Weights of a small mixture-of-experts language model, trained from scratch on English Wikipedia: 103M parameters, a softmax router.
Below are experts of layer 3 (counted from 0) of a mixture-of-experts language model. Rows are named router (the router's row for the expert), gate (a neuron's input weights, with its number), up (a neuron's input weights, with its number), down (a neuron's output weights, with its number) and show model dimensions 0-63. Each number is 128 + 24 x the weight over its row's rms, rounded and kept within 0 to 255.
Before each expert's rows: "comes before" lists some tokens at least twice as common just after its tokens as in all text; "comes after" lists some tokens at least twice as common just before its tokens as in all text. This comes from a sample of Wikipedia text that the model never trained on. Tokens count by the router's weight.

# expert 3
comes before: " to", " in", ".", " by", " of", " for"
comes after: " to", " was", " were", " be", " and", " a"
router [182 167 101 158 144 113 145 106 117 124 134 154 145 124 100 141 136 110 119 126 137 138 135 113 129 155 126  87 121 153 144 126 123 155 136 134 147 121 122 109 123 128 125 117  96 138 144 131  94  89 111 131  88 161 115 119 124  87 143 117 100 146 125 141]
gate0 [137 127 127  92 124 126 151 126 182 131 115 131 136 127 117 127 150  76 108 179 138  78 179 141 134 130 125 104 104 139 124 136 160  76 125  98 112 158 121 124 119 115 133 120 170 162 176 154 151 116  78 118  87 145 114 136 124 121 106  82 175 133 140  87]
up0 [141 119 120  88 124 130 145 120 175 139 120 127 139 127 113 131 155  69 121 181 133  58 178 143 137 119 134 109  94 140 116 125 167  75 134 100 119 152 121 124 121 132 146 128 165 163 178 166 152 100  82 128  96 152 115 137 124 125 114  96 180 136 136  93]
down0 [112 144 148 124  97 141 108 107 144  90 156 127 130 132 126 134 158 119 132 158 118 125 107 138 115 147 118 102 137 194 152 161 129  99 133 110 179 130 127 130 118 124 158  93 128 150 149 163 136 130  92 145 130 136 134 126 105 118 117 124 143 153 165 111]
gate1 [ 99  83 127 154 131 102 123 141 162 114  91 145 131 117 118 121 134 138 141  99  89 112 128 131 126 132 112 130 147 116 139 144 150 102 132 113 146 126 162 107 114 157 140 159 135 125 150 169 124 143 127  89 125 102 130 143 139 128 129 141 107 121 168 136]
up1 [109 117 135 147 156 109 123 127 117  94 136 136 115 156 158 131  90 151 125 144 125 128 128 148 110 107 114  79 166 127 129  89 143 131 105 147  89 122 113  96 105 126 100 125 122 133 135 136 120 144 128 104 112 106 109 170 128 127 103 164 162 141 163 118]
down1 [120 116 138 134 101 149 221 145 137 149 127 103 144 116 109 163 146 130 106  63  94 127 132 153 130 135 145 111 122  22 126 152 151  75 150 124 105 131 133 181 138 132 103 132 138 116 116 139 172 132 151 104 122 106 157 101 170 129 179 103 145 201 118 129]

# expert 17
comes before: " the", " a", " an", " also", " as", " not"
comes after: "\n", " is", " It", " also", ")", " it"
router [132 120 164 146 154 159 142 138 170 166 143 113 124 173 142 146 153 128  99 114 151 113 147 123 112 137 146 120 174 128 122 145 192 124 120 155  80 130 136 123 148 118 153 145 145  97 115 129 152 158  93 117 142 143  99 125 132 164 139 138 180 166 108 117]
gate0 [113 153 134 131  99 112 181 149 166 121 115 102 148 156 149 101 113 158 143  95 124 132 101 134 113 165 122 124 137 159 161 160 148 169 135 126 110 155 108 112 115 162 171 190 131 181 108 138 128 136 123 105 102 114 150 163 161 114 116 116 132 126 172 119]
up0 [139 158 124 143  99 147 140 153 127 130 118 149 116 124 101  88 173  95 128 124  92 135  89 128 126 128 159 138  77 129 100 129 125 145 137 144 151 113 125 143 109 160 113 104 101 143 106 122 150 110 139 158 126 140 118 105 120 164 144 140 126 151 140 111]
down0 [131  60 177 107 131 125 143 149 120 126 149 110 123 212 111 151 114 127 119  99 101 138  74 182 119 126 164 100 118 113 152  87 131 109 108 168 139 130 143 105 136 151 134 136 119 137 123 129 156 150  90  98 141 139  78 124 155 122 125 155 108 122 130 139]
gate1 [155  95 139 136 175 151 100 125 123  77 158 103 153 107 114 128 153 126 110 182 189 146 110 137 138  79 146 150 106 144 123 100 156 140  89 114 103 120 147 170 133 123 142 106  89 101 160 149 122 116 126 121 123 131 102 205  88  88 157 130 109 128 117 119]
up1 [ 98 157 111 126  76 103 145 131 122 187  98 151 107 155 138 133  88 138 153  83  91 110 136 134 127 186 119 115 151 113 143 161 109 113 172 144 155 137 117  76 126 128 119 135 163 164  94 111 143 140 117 130 126 132 151  69 176 174  88 121 139 142 135 120]
down1 [157  99 151 107 115 126 110 118  98 123 124 133 120 141 103 128 150 161 139  86 126 103 136 126 103  83 160 121 101 162 166  92 137 132  85 102 148 132 151 121 136 145 110 148 118 137 133 102 116 104 165 102 137 126 123  76 102  92 116  56 146 148 106 112]

# expert 5
comes before: " by", " in", " to", ":", " a", " on"
comes after: "\n", " he", " was", "-", " He", " she"
router [138 150 141 168 152 105 121 126 163 151 108 133 180 118 106 110 128 142 136 111 125 128 126  94 124 110 120 163 180 115 131 122 119 149 146 118 138  77 154 103 131 118  91 143 127 128 127 164 105 104 123 135 130  87 128 141 152 160 120  79 146 185 139 103]
gate0 [103 127 114 128 130  71 123 117 136 128 123 127 135 107 169 124 129 107 155 130 141 142 117  87 110 133  59 125 129 147 137 131 135 131 115 126 137 205 133 114 123 115  98 159 147 169 153 100 137 114 130 142 136 119 110 116 125 122 129 120  71  96 179 118]
up0 [110 139 116 133 145 101 181 140 106 153  55 169 162 124 142 127 105  98 133 120 148 121 142 110  98 136 178 158 124 147 116 216 161 121 149 118 105  83 126 132 124 133  83 116 138  96 117 128 105 144 141 130 133 110 144 121 121 132 109  96 121 125 141 109]
down0 [111 116 174 149 136 196 166 143 136 125 142 194 123 127 131 128 132 136  94 126 158 118 113 151 148 122 150 124 139 108 136 138  92 230 126 133 122 110 123 146 169 122 126 131 121  99 133 152  63 137 144 119 148 101  86 166  88 166  91 134 138 130 138  95]
gate1 [ 94 102 115 147 141 116 107 169 172 104 173 122 107 137 143 116 105 136  97 105 117 124 128 128 138 133 126 126 130 169 180 126 125 138 121 123 138 161 124 128 132 129 159 172 175 133 131 131 129 127 137  85 104  80 142 156 121 134 128 156 145 109 150 132]
up1 [114  70 140 177 143 127 142 149 128  76 140 195 135 141 126 146 107 136 138 121 123 127 148 126 121 105 110 141 103 135 148 122 112 172 158 153 183 119  88 173  98 112 143 122 135  97 179 108 152 124 112 139 109 146 149 120 105 131 145 149 146 106 137 127]
down1 [122 130 123 126 116 150 119 161 140 124 123 116 149 153 104 136 116 110 102 114  93 127 117 112 141 117 111 126  97  93 132 136 129 139 114 132 119 119 154 158 131 124 140 115 115 119 121 123 108 122  79 121  69 156 164 114 128 129 137 130 121 146 142 147]